python train.py --num_hidden_layers=12 --hidden_size=96 --n_experts=256 --experts_per_token=4 --d_expert=64 --d_shared_expert=0 --hidden_act="squared_relu" --moe_layers=[5, 6, 7, 8, 9, 10, 11] --router_score="sigmoid" --normalize_top_k=true --routed_scale=2.0 --balance_loss=0.0165 --balance_bias=false --init_std_router=0.00626 --lr_router=0.00217 --vocab_size=8620 --norm="rmsnorm" --norm_eps=1e-05 --tie_word_embeddings=false --optimizer="soap_variant" --learning_rate=0.00765 --beta1=0.95 --beta2=0.99 --batch_tokens=32768 --max_seq_len=256 --train_tokens=201400000 --max_steps=6147 --dataset="wikipedia_en"
Below are experts of layer 6 (counted from 0) of a mixture-of-experts language model. Rows are named router (the router's row for the expert), up (a neuron's input weights, with its number) and show model dimensions 0-95. Each number is 500 + 25 x the weight over its row's rms, rounded and kept within 0 to 999. Numbers have three digits each.
After each expert's rows: "mostly gets" lists some tokens that are sent to it at least half of the time; "gets" lists some tokens that make up at least twice as much of what it gets as of all text. This comes from a sample of Wikipedia text that the model never trained on. Tokens count by the router's weight.

# expert 220
router:473516472468508435501518553483523467509513523497498501501451524504531470497530489493534473493538499496514505511491478519549491467477525511519511472483505498438506472490507485503505433503529484514496430511495516503482514495495535516449511504520539527533490494506495510510461443493486496502
up0:498528486511420542484476500544511462535480519542514509492504414480452527485505519506533520514514516534465500507517527472497492525469525478499471494489521487507511507483445494516507476514511523525501497502491494521460451508514532481541511499507511498501470495526514498465515481479478468516
up1:495488494465485505493513472511506480442526520520487524503500473501500418511475527476478494494495497526484474480469524500533494546526521490482499491489500501492496514475540505488497539529513489462484512484516523478530508511520518490469514444481492448470536511529507476579489517516478483556
up2:526506459461526469493458470521514469515464568518515441478466511525475501477546490516476490476513489524477491520501463480536490562494494481538503520475504495491509466490529500512513497563467496452550495498475500509476511498478483500501530528511520494500492530531519505538489496503507510503
up3:518493458524524502520507482472493459488521516461506466487494544506508483568467557503500486450506487472496471482495479486478526461504465519507516523544497484487484514482543496474473474495504502520523490505513507518487471529492479491462532538453514469524473525494496540539510460483472470480
up4:504470492534494561481478531442478494511496535506482491498514486544497495484520474495499502504466539533466517503497509512518515535490485448535467517534495458544455480518483503493486466506492515571517521545487524516480519512473529493468521524505518510546535512499482526497488513508482461505
up5:531514512536522500524480493545507499512488495502498473495534524480512476503451504476529528490492526474527523517524511451487508513484460485500452509476532470477512496508482513481530522491482511556464448475521542558499518520533517483456461516471542486522498488493467497468532498465498510474
up6:450445517525481505520541464508494485488458493520498497515549476526511508488492469524522526459503476534499477510489490495471498432507502505494530490487529523523506467455489528495505500450504512510498481493481510540488498470485503450514526526517469502489477566464522555504496494527521483500
up7:544554461490517541472488514463469518470500491511537520468548483519532487458516534477476499463497484513499521504489486516523509513488523474494575465535496532514493521487476523512539478485481477502502518529503539529527483508491520523480494505482516519494473533439532483466511511511472501497
up8:504559491527509524502525527453439504529496515521502468521501518486487507515539505550514474500478511493528559505509474482509472499503452490481487498520506508539485520470490496451501494513488495555481541519465483507483502513546501454434513509477473507519495531486506509479469507526501497534
up9:496476500539531475490507495538438533493525562512506520492500487530455522505505485482477506490491515497507479512491531492535496487516468504543540507507499501472506508517479529515487448488499512523484486508467502527491518508449514572468465546517497540543512539472484545501498507492483493473
up10:476506507540504469464486515505554518491520530496495476530497510472452527555504507520493491462524459498487524491479487523520491529521472534496513483522493507463529500507512481468559503489498471509498496558455469503542530456514520464500476485471494512489538478497519510514477511524499455457
up11:499534533459495484503505468473493511512542546490509482446518494484516477504522507477525497470521541467489449488506479486480475498548513472518473480476525567493495443481509476507472498510524465518532505495506472474494464481501516508489492461498537489510475539505439496517493463470508487518
up12:521498469524506493547518497512517458508466540521515503506495519505518538499510506490501500520493509520462549515484476501489509470479545447533512476525536503492497450476472496480490488559530474494487516504503473506516507522495495502483505472495501555450505479518433442507466467490529514474
up13:492463503498526466496546481470501459507511507507475541529456533475516551533514517529526487505511460535513497523467530494523522490520536501529506476543497532520499535488525539499495504461500506534566466454495503495513492499499525469461507465494493508528470517530505522479535518521480490486
up14:466521487504510494476532525469497483530495477543478512521501520500476517523494460464514444509556522476514523489463464508491514461432486484496472465496511539494537501471448487516500507494465493494452504519471472464464501493473496487494497529476476510515541475535512538494493482491471514490
mostly gets: "sion ", "tation ", "ination ", "ement ", "ance ", "ishment "
gets: "ation ", "tion ", "or ", "y ", "ance ", "er "

# expert 196
router:471485513496503441531533513504496492499469480521490521468464493503507498497507504518524496492466498510523496518483498480502474477488512476506455451437526539458527444467487487444531484498507503502487491478458500467449524518511502541496477488493548498480488553477514476497489479477484494547
up0:534530509459499519526522492467521472528537496501533501477537512490483498503490444494490488473560458475492472551490512496496503505507499446486544495477504499514479460497492508466516530496462500513500481443516477481484534510445484512491445477540487495509536519521505486526504462513522513489
up1:526532519481460508462524526519517508441534482494480484493442490494516480484455504497480468520528531536521525497504466488525527510496493488495545496469519509485497519461547518501487517472498492514455534501555434493511487518533530535496491512508521448513537505506505516501484508492512475472
up2:516442496503499470548454492479516490505447567534516524511542496513529481477464491514508496453510485511508494489499503508507538471501480495532496509562500497527509451451513521503496453515465520485511523511499478474498481485538478534487537499519497504514452517467523513470524506514486485502
up3:522464503485491476472461486486522478515489487479528514499483513475486481487488478503479530464502487470462511455477471518510491520519511511532509530520506504526471481531491520508479512523500472464482529522530489492461536512504436482471464488472498454500512472522488460441505498538470433464
up4:499498484491481492462514504466492490504587501497502501505537510494483455504518471485469498488476468493496427530464469517541489495454558508513475550508507521529486480506519502467524490463487526505483505490568507504496532508531500477521466491476475496493467519506468507512472512493502506479
up5:480543530540495498554487465461464547493473492495529458487490533493486494498558541502545481502497527498493468489477491476505507469497522479513521502480485539477473526483505546462533499518516510499489482478454485510475453490484513505485496493502481482523489518493530520535446509472453518509
up6:510497488534488541499511472481516517478485497508518435515554486482543514501548453464534480470529514497512480491479505527512486465539508552495501485496511500510487495474515523478540492478476502462514510502460430465504507547514488472529482533469506537521491526499489492485526476515520476496
up7:531514475476551518499523517496468488507531490521512547495468468499463515544484503494527514523513500525479504505475488478505512518510515459537496499488507473497473485507483507496497554508502505520489500529491488513504567462537471438473529485534523455483517532445505501517507458464527467526
up8:486484489484518517500457460507496536495479501496493549459522467494485507520521510491523500501488536486490464487524492533454488557487493555539495520508524519478495479491499447512465484474542467461519502521465497486512504505517499510514531489474498476520553527465538495482470563528472498499
up9:484511506459507503566478524432463516478517522489530509477472523491498498468509544546510449510508508497514493484478509473502485498487491510530484543499510508492501515478466492523496515538477530512487525507534504549518549488524489511533481572498497498529487537507497492510517482520519439512
up10:544519503469477523492523477527519465501489536516442468490529477509527495508526496510446493480494529489516499538449540453486511538541452541517509504487495539479468500475489516496479469482477495513508489535516488498508500463526489518520486507533460525518505501509522529481475481535502486558
up11:472509486510480483492470519481498484508500503483491518456550496493509486471519491488501495451489476497506506466455518463523498506498485441547513487508512547475515485503474491443483499525531504489520529493446491469467503501494485463556471481504529482488438525560493522500468515525495501518
up12:517490517510486498529513527492462495471491487519537517514503496480496486544445483503545470482502517545550474426513522483481539539489495499499481500488478496490489480488494526473483526511523493480472549513527478477508512486509502440526536487452542513500492504555538475476475522496499490501
up13:452492479505521501500507530471566532547475518480517478503528508471489461482507541513510520497536514547466481559493511470478500517505466504493478471510486465529487507461478515515514489485479516495495474509452493467473507462522520539449471534476510549511513523485489529506500485518479503492
up14:493491495518493494517561487511527510518505483479527521512486520489483470515529490499472569519468463512463522522502507490496475475486533503523490523504558509488501489510481492522521518491471441487520493464496497457500517571524489532504512509475525489515508524489505465546552518484509511437
mostly gets: "four", "six", "three", "two", "seven", "eigh"
gets: "1", "3", "2", "4", "10", "6"

# expert 177
router:498504443516495480516528517503529480498504485491471481510462491513531486457523469513556482488530497490475514514525478527535486442484520519506519480461489499459501473505518492486507458500514440493447470468514508479491538501519513535491522499516542506523499504468479477519468439500505496545
up0:465487509440492483536501493493502542491525480482496549495481499505500469485517464524513479518503507488508533494536464502500470516440522518447560524510508509488544489488522475532497534497489497543491488511505470506530474499536497483482499525502562500490450472451497517487510517524533516482
up1:547503486533537482493495520482459494467492516503557522521444513558505526467481487534519456493477489476459522522495507512523501450494513506505478521485513486470498478523498508510475503501459516539522528516521520460478546457567485524526529518466499505485509476504516494499511524498508488520
up2:459508513507518489492556490475509486491442488498522515490483500527533518521510486539502474518477482485534481545490557485533496475469532487549512508498549543488521485476468501450503502474496496507501481515511513471500521494504520537449493509540534505483488473475546483526483458498504510455
up3:468482448520500508496509499550534430492522468523468507456504479550544525486489495500540519483496533474489501473530473504520478457471550520490533525510476527515516486494489474500477486502526453491436490485502465508510524524508489488505488485488525536481473503508507477481483468522479515511
up4:502496466516482476568464528522481496481510485553479503515513482516512486551456487516486488491512489502492492488458441538543485488497523510449506504511523505481474473499498508499458507524485493476485498484517439510468493441513489515490507468518499469483526514453538514490469526505472462500
up5:487494525458503494514521497481462527479503459496486458483515563508507470488530459472489448500457484484540522462535542484508495469533527508493493509549512513499537496493526507521484465500513485468509514509525505522527507489511520501537477490554485505542519482451456520506518470490495511533
up6:476527477501527472502510454567471476503522499496447525532501473508527499506457481496517476479522470532475512535471491479498481494471492510505478459494490537513491494514491506501494510541584514537527526494460527511526489477545511531497523543506525503529524478474497496465475498519492487508
up7:469464505560516516543528458509530503510513475533498482533503531491502494542462513496528514529483514529541539499498485522468483515498516505508509504518444508472496532489492445507489471474516505492493533488524471466529465500440493504446483552500494524498474466482504493499501502485487526534
up8:472510523530492502532510503441516505516529488472514496494482559493502455494495485500520486509544535467479507491460518481506463477502466509520506488514474504504509493531513530497516441536524482548491478521477450480477504479497507506520505503506515457519511492472466443547470509459465538493
up9:487483469501568527512518454464500525504498461494458461479489497505501503543491504529492496532473553510450517498506546502467487500525471496542530482474488506480474473509500530505498481506512489480531463514525515520554489476445494509465500524541525475492494531497495506462497457503484480502
up10:458508493480441506468513491544470490543483469498534520499526476448478530455469525471508482482478508527479515512498499472500443471469470505460529513531470493475480512502516506461508490516514494528520514513490477539470508502516499498526520534537503518544498536509490507525479481502504500565
up11:542497532476476488465483502505478525491509472525490451503480498519499515493459476529525466505475491509521498524499544512468496479489483489458510484476488456455505467541520497452502469540488491501477468538515495485557473481470503472536473473483514504502489465481529531567519509470504495493
up12:497491533489538491491534499513509500506477490527517471501527542500522459521502466501488515507497448495500519478496508469511516514528527517478456482525477507511454536492523518483432462485495449526525488532533462479531497480554529502514503509479466475493497500492532426504525471480486491490
up13:493514483519485543493533426510492539490512504525506466477510522492486468493492556520473482533492531494479505540499510464493444460475496511512509454486538482456503441479534516485480458489493479512492484507463505495503530465490482519501507518499494547491502473480491462499471479529480526518
up14:518517509528508482535529502511542482534526451474503476520508498517526506555527500508443451514478544520510483519477499465501499483491531508495552474478515496509517484509530474503504510547495454485486492506526500478504472421487542512479503512503555475518522493496484503509502476538471515503
mostly gets: "development ", "ization ", "operation ", "majority ", "presence ", "portion "
gets: "ation ", "tion ", "end ", "part ", "ity ", "number "

# expert 172
router:467476501486496496536515517487518429489465482509484525512481495525519475539531468494535470502502491534500515492472495551512501475489539499508436439470497515493531491456485502491523488477481456543528492488492526481474483510527495511500484490536572475526505501466520492498477495496493518519
up0:491510513540504527493491510497466503525482514501504483497501454467497512533517504475503509559524523538498495511496492522560503474508471456473495445464457501507540512496477498506571502520533478490539481493487488541518444481481498534493473494530498477456477470497530474477485478477506518488
up1:500492506491459440541478509510468525538543536511507507516498531479501493527508499482478448490493507463511479484474508507465478523470522513508521502544484537407485513507483536544515464440527503484536488493519475515494516525513498500495486478480510488486530498512534508530484514502527490506
up2:561520500458467518464518487534527477489511512484493458499484495477522497492495495519505484464507427533497493513512480525491479508507507537471488508532450501505487483519569466485481535522498472543485517479479463541504512528520533489518477445524513529505483463482531499482502512504481508492
up3:509546539481484528539545511534512483479497495481511506503457511517533506492500498469564482516454501499517478487478483515483477504491529524477472480547488519470553553483536483493483472511467509520516502546466466510525503505529504488519511506510495504527503564516457460501508492494516476469
up4:454518501529506478510488467491495477505499514458510524513510533511445530546507514471530535498521522501545522500506486559469528497479494501475521477515532502474486528486505497513475501511540484496470521483500522528536478510486499493556526521508500546515440431466525520519480514506522487499
up5:470525459513535510506479461474515511528508523517467531497495459488510497485453520456534459491512548490489466486497479528498490496515572501511528488460500503487497486513551500482495522484526484523474498462485521501511503492529497548513525500517484519531512427538502547475476524504492501508
up6:458448523484499480461495498480535497492494503483480500500456494507534506513528476528523484467532545513486512506471515494467557524468494533454479505511436479518496486467483493543514463464529523505513495482464519529478517487483521529530532536483530480506499522495491520453473519507498472479
up7:459519552502509476531487527451503526491465478490501500487508531519522526498537519528493453505523472497450496474502492552500495488534535523479496481532517516494477506466523537549451490495466457465451483468496513540478478497516478476510522510548498468507509486493495473487508523504525496519
up8:516487490498540482476506466456531451523525512512499486485502515521526502471469517517521479464514498487518505468476528510538461521458490504435468508497506492505540501533489503479481540508490455516478467522508468438477477503509520518494482481506500495487520517489479498524566534493496537448
up9:499480493483530459501572499484527500470492480486458459531523510506476466509516468509511472478528486501504528514456509499535462477523529464527505520510517431522507516500534437531489499474483490504542526518512507514532488475476499486523476505470504505496514506492534539471525485492517527461
up10:527491485505490520480489511492474502486471514480462492480523501503484459505458452514482436481481531530485482493479535516515493512459506507438462459491499523486495498479505523501508484527469551448491497489498488509514487510506542462478508523546523482489471512495435481510484507487493434497
up11:504474470477476508484500519483508474507514482490457536503485470488468469482485480474527505519518476505470430505492537477521535474510523491528529474479466534467458502429534431509533501469512453511513481532496534492476487509501507479501493503541501482475498484496498540483483496502495481532
up12:519506486524470501490497485498476468468497460482487523500496472524552489493519528525467467520478506548496457469477516544506510521482529501511472517517482474510486469490493551456516460522482527499512469454507516553505494516536507479492455520486476474520500491509472507531456543529534527478
up13:489487469474526517481506493469515508524473484541545484558531525477518536514522514483502517480504544535504526493512531522524504479485486493520482515517453515492508514456505533529466485501511471539485452464501523526470505523548543459492506530474498500508479484442527490482505469501531514467
up14:513491479486474492486528512504476501504491552484483499490486547477480539491520492499508486479487525540504494495487494533513535503523498470484493460512440499515446493477501526474462490532475487482531476487554504541492506467456503483483586499507503493475529477500523487446507529480494521532
mostly gets: "P", "R", "p", "M", "D", "V"
gets: "P", "D", "M", "R", "p", "C"

# expert 223
router:482480505539523468497534527458490491526475516498498498461464499502511522506527478494516479440534486496521516451514487532515507519495531530512520461455489492447478474506483497485547433482523470537501507481515502513497492536558508548500513481529546499512479505465487503495488483488475498505
up0:530524508523486508496494502471498505524529506466446498443510496487522486515533525474504465502524515548492481541522499512473535461548489505501497453488514529478490477500502490550517508474467488528513469528468478462504495502539488532512439516477500501545486493477467514496472498437496505512
up1:472504514557476527513493493483465505483494495518460539468498467500496520551495540468530553489492486459541481482485518527503517481535511504520517505482518449495509500495560446512439465477515515507526512459474465516493504513505513523542498482481512498490485544515500524503497476513514501526
up2:510451510526524478498537521488531507552489523482495518472524485454469483507508480505488504419518506456471478491484494550484523524497513509519492505483436524466482501503499510448552497487540490488499529473504447502475485539511503539492501480506497505509514513503490498479483482527507544520
up3:491492473504525468522513490463478509479510479475512490506483536513483454506491454479501528461439450493459522487489485551523512526525514527487476517485492566528496469489453518526517462479531493497526516463514464500525435504491509497485525502489507493510492514459463496506489483462510495500
up4:507438527489478538521509485535487481511493517500487503483486473536472437488474484524543482458521482452523501495482453499493530520544480446501492493480469508463469498480524472515505524519538530500466510499497492493484505483494517518465481492465464537523493479543538499464522481509521493510
up5:509511503454500513469558501461499515500500480523486504512491495487485492500475502498500506513484504496508549495509505498475508520425506520523502463507454526523486502485502535502479474497491470528480474490565540525429455492519540551522509510505480490550481509469498507511498536503496462463
up6:553502531508531442494472535480525499511485477490502481476518520512518558502508511511521456510517523487484505520528494492498484522476498542532479484493499478467453496490510500481511550478517524481514517564492475532522450514504464527516513547523504492528481518482510521522497471489512560532
up7:506489532531519486528520511523493491514446537500498472492470512498528486522473504480472488508503520482471458460481489534547505532500493523523493473526496539544520495483511518472539485483520536489484528498467483493528458449494527557511487502521563525495494493515492504502482547519489521447
up8:486438504509530481532474468446495490557485506492522493514462532500509515524492505458491488452537452497471503498511489482512532526488527517528509493463475536496514521493540480498538503470505491490479503495488519510512499571536482492480488480466547521503481485521523460534506467480490488483
up9:480522489512464463519460498535480542488508451493483487470500453521484456516481468486497514533497472489499485511463493539511518505489506480536498491497471509442459514503499501461509453557498482488485516534526488489510524561452504532456459505523520477503522468504510513512527488508513498484
up10:523529561532509496498505519511485525528499526497470516513473548529536525493456424509555464489509533522460493503499486507513504508469496484521508473497504511500481479458498513505540503487503539502527445481541492537532526527494493520533486486540502517498501494494509522501522465449502522511
up11:464508521544552466518483483484500490479475488459509541564514552516518538496530485486471485479522506476497522520455508512509514526498557479550474481547457518488501468504502523496502453501511473525491549508532487488491502526474488496509484518501522507506488544494514495476470459507512493495
up12:481476496486505524455499517514504494497539489470503505452504481503547509522499507498493512497494478540509524456520477499510498478484480532480514521490445565504500506510436492502470438505504508498530480506497536525486542526504449486496468503490547510478523471485442527528505481484513491459
up13:482473513558486520504550571495516499496473504483577496511488475497499495468485461484489469468511492472490476490509486481521508527558481466488496509506486506514502407467474478509507493499526499466462470475493480489531488465507518493510527504481533496514493505511525495496474501473512518490
up14:506450496469514450484524510490463521506483522536495529456500469510525508548524453514483522487505500518521488524512454559521554543462510528538552493502489496505512514500526520505511463487513517521519486520529498519506507558496495493496518494513459525481537501537514501464517495488494525524
mostly gets: "result ", "role ", "goal ", "victory ", "studies ", "relationship "
gets: "ation ", "ations ", "tion ", "es ", "tions ", "place "

# expert 33
router:503484516466482472496501527480486493532515493507539525475462506528543515525532499532513488456507478502531512488451491494503491479486459537532464471455553467473515488522479484482542488482481470529505484498490497507473518517492514529498500468524529508487474557481523501493456454450518524518
up0:509444498491513488483499510455510512489453510514510512481475497514476527511530526507465485512526484501543495480501460501517457489490485533544514532539508538493540499488485537495522498475518451516531483438531462511490516509537487530540494475478472500495555500485528490487475467503495500448
up1:508465523470494485511507455520468482495527481504509530475437495527482486521498517498478472502528501513529500519529497504530543504524487497536429549520540513522467515505477486512513475478513485513479499505477539494488450503452505444510446509486528494506476478463529493490511530459501511506
up2:507561515495493468451498495481505458517507490528555493519482504505478498513477501500465478479494533486522565501472492502514535528548470509508485506500512480517503517468528471468509487524538493509425496519490518487471521449500516471471469501542499499451507492525480508502525522478492468526
up3:506540456484512464457504506494530474531497545481546527454467498505479506463479516467536515481493468535460477487485461491533479514485510523506503508509479497464536505488469510541477519475518483498531498520500491484454459496517496485511487558454474494510531513509508539486513462487503459490
up4:513492501491521487500532578491502489507486467492477520463513432508476505472495536489545498495472505500516434513478509504465544460476497482493474538498498457527524490493528511516515514524536477536493478448511444486511512490490454491516508475501460515503534524491509494518512496493484511524
up5:499504520536487508526526472484447502445499511488511500465488512461543495505510507518476503471511457492484481477450497500536500471539460486485467456550496490492526488439523504515484470487499506557501494494523485494509518496467496542528489487480494488493502494493484516494494505474468587505
up6:498463493477503507459513478473500450485562515494519480504493501522487520502529479508478478491470498537499489458474491558504512502512461523502523527500488514484519499527495468479498534466483494530513476478477533520457492534448480514529489497540526489478503504481503487551481517460576522519
up7:503530516507518514457500485498535464460527538476451491517520462489443458496554518497489510456487500469508470537480466493510472457485477517493498479478512470495488492504449500503475487486469492464505476513477521535494484528503474523507460492445492517505460460483505480501498505506545508476
up8:545456517462518522481505502513521479499510495495523552493521500503483481488514465473520493486477480505493522503500485521526524479461481518503553525541535460446488511483505540491529501511533536473473514525520509490467522537481502509463505522573518536490509506485478473479513490483547540476
up9:479481502504524466490498556467488497524526482487497537542489510501534502497481481515509513466494480510493490465478542478485463506487505536525505493533498534465496471450477480498487520514515538489522505484538442501486536486474497499554535471502540470542510481518472479512569500499487509535
up10:499501527472524529553461460513494475504515518556509505468531472488452496519515538487500461516508491539515492502486497552514519520522523507480481456468494514490510497512523483478540461523485535507489520482513500534504528503536553444528491523511516527495519550505517488543525508515479505481
up11:459511499479503421498503496488531465506527513514528493500466508523497497534496514499458491542503489508498558549513500519529539460470467508486508538509547493524511503486505501476524514543507474521476488524483521490505522482508524483506520464498481558462502510524487463499532545526511516458
up12:520486501517514516505523477505501524527498469498479460512465495520515474468518550475476515495481480434524517506499469512438497488521480506506461545443495489504493457488458507483498495514517484535491485509497496483499472537500516530532470517512496472487555524468520469496485506429482507535
up13:506495491515475485470523487468476503460482545504478488433444485495506538524548521504539459537469507480502515483506482504491498491490525515507466524530491516485562500525468547464501506478521493479506517547526517485504468484507524513528498527508477464497479502548496530505545474486508524487
up14:524505470453469462511489504471510508531532535464526494488482523485522511519515499463538473455493462535528509532491535499457537515512490524536506526492507526515516473488496522491519493578495474479518527501511469507500517500522504524517434516536488487543498477534526497481530504498462502497
mostly gets: "\"", "(\"", "“", "If ", "how ", "..."
gets: "\"", "(", "“", "'", ". ", "["

# expert 178
router:491497516480504470519511536527496481497490491502495480508476454507513509499551462495513517450492480531519485488523493516515491486502494509527449442449539461484508509513481493460504481511469467492488487472502520459455557511526484519491543467514527480498489529469483470545490476480472516544
up0:510459506463489456501541510471527436538448505511472504536469486499506485521530473481469529537489466491528515516478495504544510476526484464505509503476494495504457497517511527515552510522499467532540522486529503503537552497474513526499506486532524505490559502485504489500503513473475491515
up1:507506493469502512501545460491497526577482513505510515457524525510540509484510459490511500495480507487525490508469489511514440489499530483520491511514548483532543468513471539467511489440483485481521526510478464459520510463477479505506510483485513461522486496526522511485515512449520537480
up2:508486533486487492476493497496492506559521510529508534515466491514506519519516447521540425452470502503470487502486491494490523497518526516496515509495483441463515461473433548502508501497487524555492521535529500513516527481501494512468473477478510498495483452523472518503485469498483503497
up3:523523481525493490501531467521484496459487516505494536534510483478508480519526513503468490498444517447493459512487505508505473533509513507485504534478486525531509490485499488500520482479497543559463500525491502509539488470481462483476493512523453534492473550481489457561483489460499522550
up4:431514503466489490532517526516511505520490513516482491489503482502512513495523516477511474479499492554448496504437522580510479462515502497503454458469491479468474479500491468451511488503489503508505494495461490494474509503530499531485502498454556477498460492519506467517473502490462492511
up5:508515472517493473488516487480484490467518508494498485489585447488500511525498498511518439484490527504496518515511477521491512487480475488473529502472490491431494495506497474519499502496457502494529510513512518536478513484516543499532497509520566503505451494568517475488506503472448512537
up6:505496484479485465543522472485477469457514510484488506487513489536440509483517498492522486529506542501532537482483481510496530474480513474493505488442529486491492483416466519507542481514501546504476470527494518479479487477478539509489466459485545487482500499518518485494508517452525485508
up7:468456499540522498499495483489516519468442467477450552511491538523510475492510511498548535505479469532514508486455508515512468484509530532496514498505447512502515500455486501465494501515504443537502483510520545501494481502547528502523518485490488513487515496486491560504531499544481503481
up8:498530505480511486516522507484486487489517466475505524539492483459529544513507489441525505532514503535474505524496492486512526504476488463522468454472491492494490491515464496447514482509473476522475496546501523535498470506429484520469538476484516538542506509495490516515472542488482540541
up9:477440509483517489494494515473493521520513498493465481487525516468490510479503513509540443495496488497514553476436512529478500539510509440476499503454539504484478508471531499479485474470529525482499514531462533509519496505487490527518506518465528495484446496479480565510512484486479529496
up10:468495474474535511528537503472510488489514447506474486500453493508515475524538462525496481489473514487518497482530493479487480496529488488548537507540526523479496459482513508514486518442506505527506519503499497471544478496532515531525521566500476484529498535488510516484508525420508501480
up11:509507465462457478518527498511482516461506502538489505498522528489502548495509480506495477479520507525460505464524503517495474510518461452471517472516495489466506524538489527496504508471483480506469490412500519479481497460516486499446529506456516495523474545514475519504498460450495503485
up12:487521474515506517510484511501518501512516499517486501549519509469477490452512457520487493447529476466486543509500516516494473562507490482498464470507474481465504509502477489455572450464521550464511489546505514487505511509475516479497498515487525522464455475488496511479516466462497501485
up13:510496459450487513498506460515449478477493504494488449477527507528514470510505506529504479489507490530547467480524483528511464464492537515517496509503502450487505487509468493464488503502501489467514507514532519492525539479481494527531479508462492456554497459527550472467500460514457521496
up14:531474482492478502527496527485501510516464505533492495497465491477525481528511493540479540504477485487530490496489532488497475516482482520466492441496522524459479498515509492512511535500476455546534486516485473453511531503536455463516481439455536516529499502503515504529531489454475528526
mostly gets: "Career", "Bibli", "film ", "novel ", "also", "History"
gets: "1", "10", "3", "min", "2", "such "

# expert 70
router:493500531502479472510518523499517488476504500478506505500473463526529512521539479479513514484509484555536497496520476516512491482535515512521451480437539485478486497538490456494497468523465444493484488464500513462471513544515507519473523463521515468489484524447482503522483484459484517548
up0:476572464556485495508494487472512464495533549488480527492517491459439528477516490508471456540502451499529500488478499513526523473484486518483480530544533532517498518517493529501482526474470516479509521493484498473499536474495498556501512497519492494470491483499509475511490507478495553490
up1:528487484469483470480511489510510488470473483490512499469461528493444523534484520487493489535500513487449476508503493495513514462502489549516477484477500503441453481511542482456487481514502490473455486469479504475466506550477500442505524508496550494516510527494530476539457505497488496524
up2:465474463498499484550513485516538481482475456552514476514476446521472484511507516517516535506510517565525522481489513517509543485520525522494511523514503513516505457522521442524487482511529491518480535502498505473491476536533478511499512497544475531506520506475458496497492521521465459525
up3:504464547502517523522527501570498501523504506464513565463506500496521518487496510495535479491492537516524488492483512467485484500506453505488438462528520479481531508494513505499503503496486526510495446518506505461482521500459456464513477480545529549493472521521493475478470504489486460506
up4:479490521482456516470443511476504502460474470535471499499472521470518476487529549495484493546521507475470465503529501501546483474515498497532500500477490541457509474468521524552488511480483519478469484477511504465464512478529503534548514480509497508464475509504506484503517559477500473512
up5:507514492504516529555482481517492473433488485491500495492519493525514430498533483503498551529527491481465493504507528522543496494484523525461504487504440491535465481490487505506554525513498551484511533497495506511475473462495520504470451507517486479462509483517479507481455535513503510509
up6:510439521539506478529481542501527533529502543494521511482507524535484496509514520496514549484496517534469473493470472509456495500516454493524493446487555522470512543509487494543486509500487479511502508460498524478485498482480448500432493493467505502522473511479517514524505511482528482524
up7:478519480543516491503484491434485490553470495509501489509474512511522476487466510491469530514549510478510499505545530518501472524523503475465529522481504511501501461497500461533491472467493472467479473528530517462508499475517520487495540483476520515476497445456504459500470466447516502518
up8:483505493508483499594521508509485492514520513471505539509506470527504522461467498462467547488504500493457477477493516502534475517505491499521489473494491511507465516529521503436541458491550493530487497487511522507488543495496510520478497505498542489520486465497497471513515533488447446493
up9:478520528507503486489475556492488512503480506461510537466506457484467476572496511530488507457529518504541513484516529515448453514506525493530508496525504495447509509503514503522515475506526484530521473477511530473487534539469514464490495503477505539549493489518512483522498556490486522497
up10:488514509520547479475482477524514513552455476501503507485488522478507487510489467533501500512543491483506509487526442488497483525478525519483470539499499494512524466493509495560519452519511535507557517492501558499470503552491524527541498528490512455499494462497486491484493523497455523470
up11:478496520475516480488525548516537510501458477513494484477464520525503522486525539502485489510496501533459500470495512503486477467445479505516514530500469525507474545506490488504507489467503515523502515435458484490530508497429491506495473497430551505514497495511480466542475519534513500482
up12:507501525490499512463496508498504502507506458496483494496426466561501510509545497488524520498521499505536496482475499520507490525470483512540517463502477471502523508482494487524518490488542448483533528500549479491467457465541475496524496521483509555490519512450498549503467482465498495470
up13:487518490470534463550516480466521497489486516482500543483494493529461466497501477500514475490512494475529488518522494468518517467518507516544522513472514496501507531566537498411499514500483533513511522475505490448542499515520524506511483476539458519507507507527492530537458511504498501482
up14:505536517501461487492471494520476491475505472501502515493477483539501479486548536468503501475496485515450471424492491497480493526527496489519519456506522484496483494520463473460441473542474501508518547512477524502477467503485468539478530492454511533545501513524491473500520508527485517484
mostly gets: "He ", "She ", "km ", "They ", "people ", "they "
gets: "he ", "He ", "who ", "they ", "m ", "she "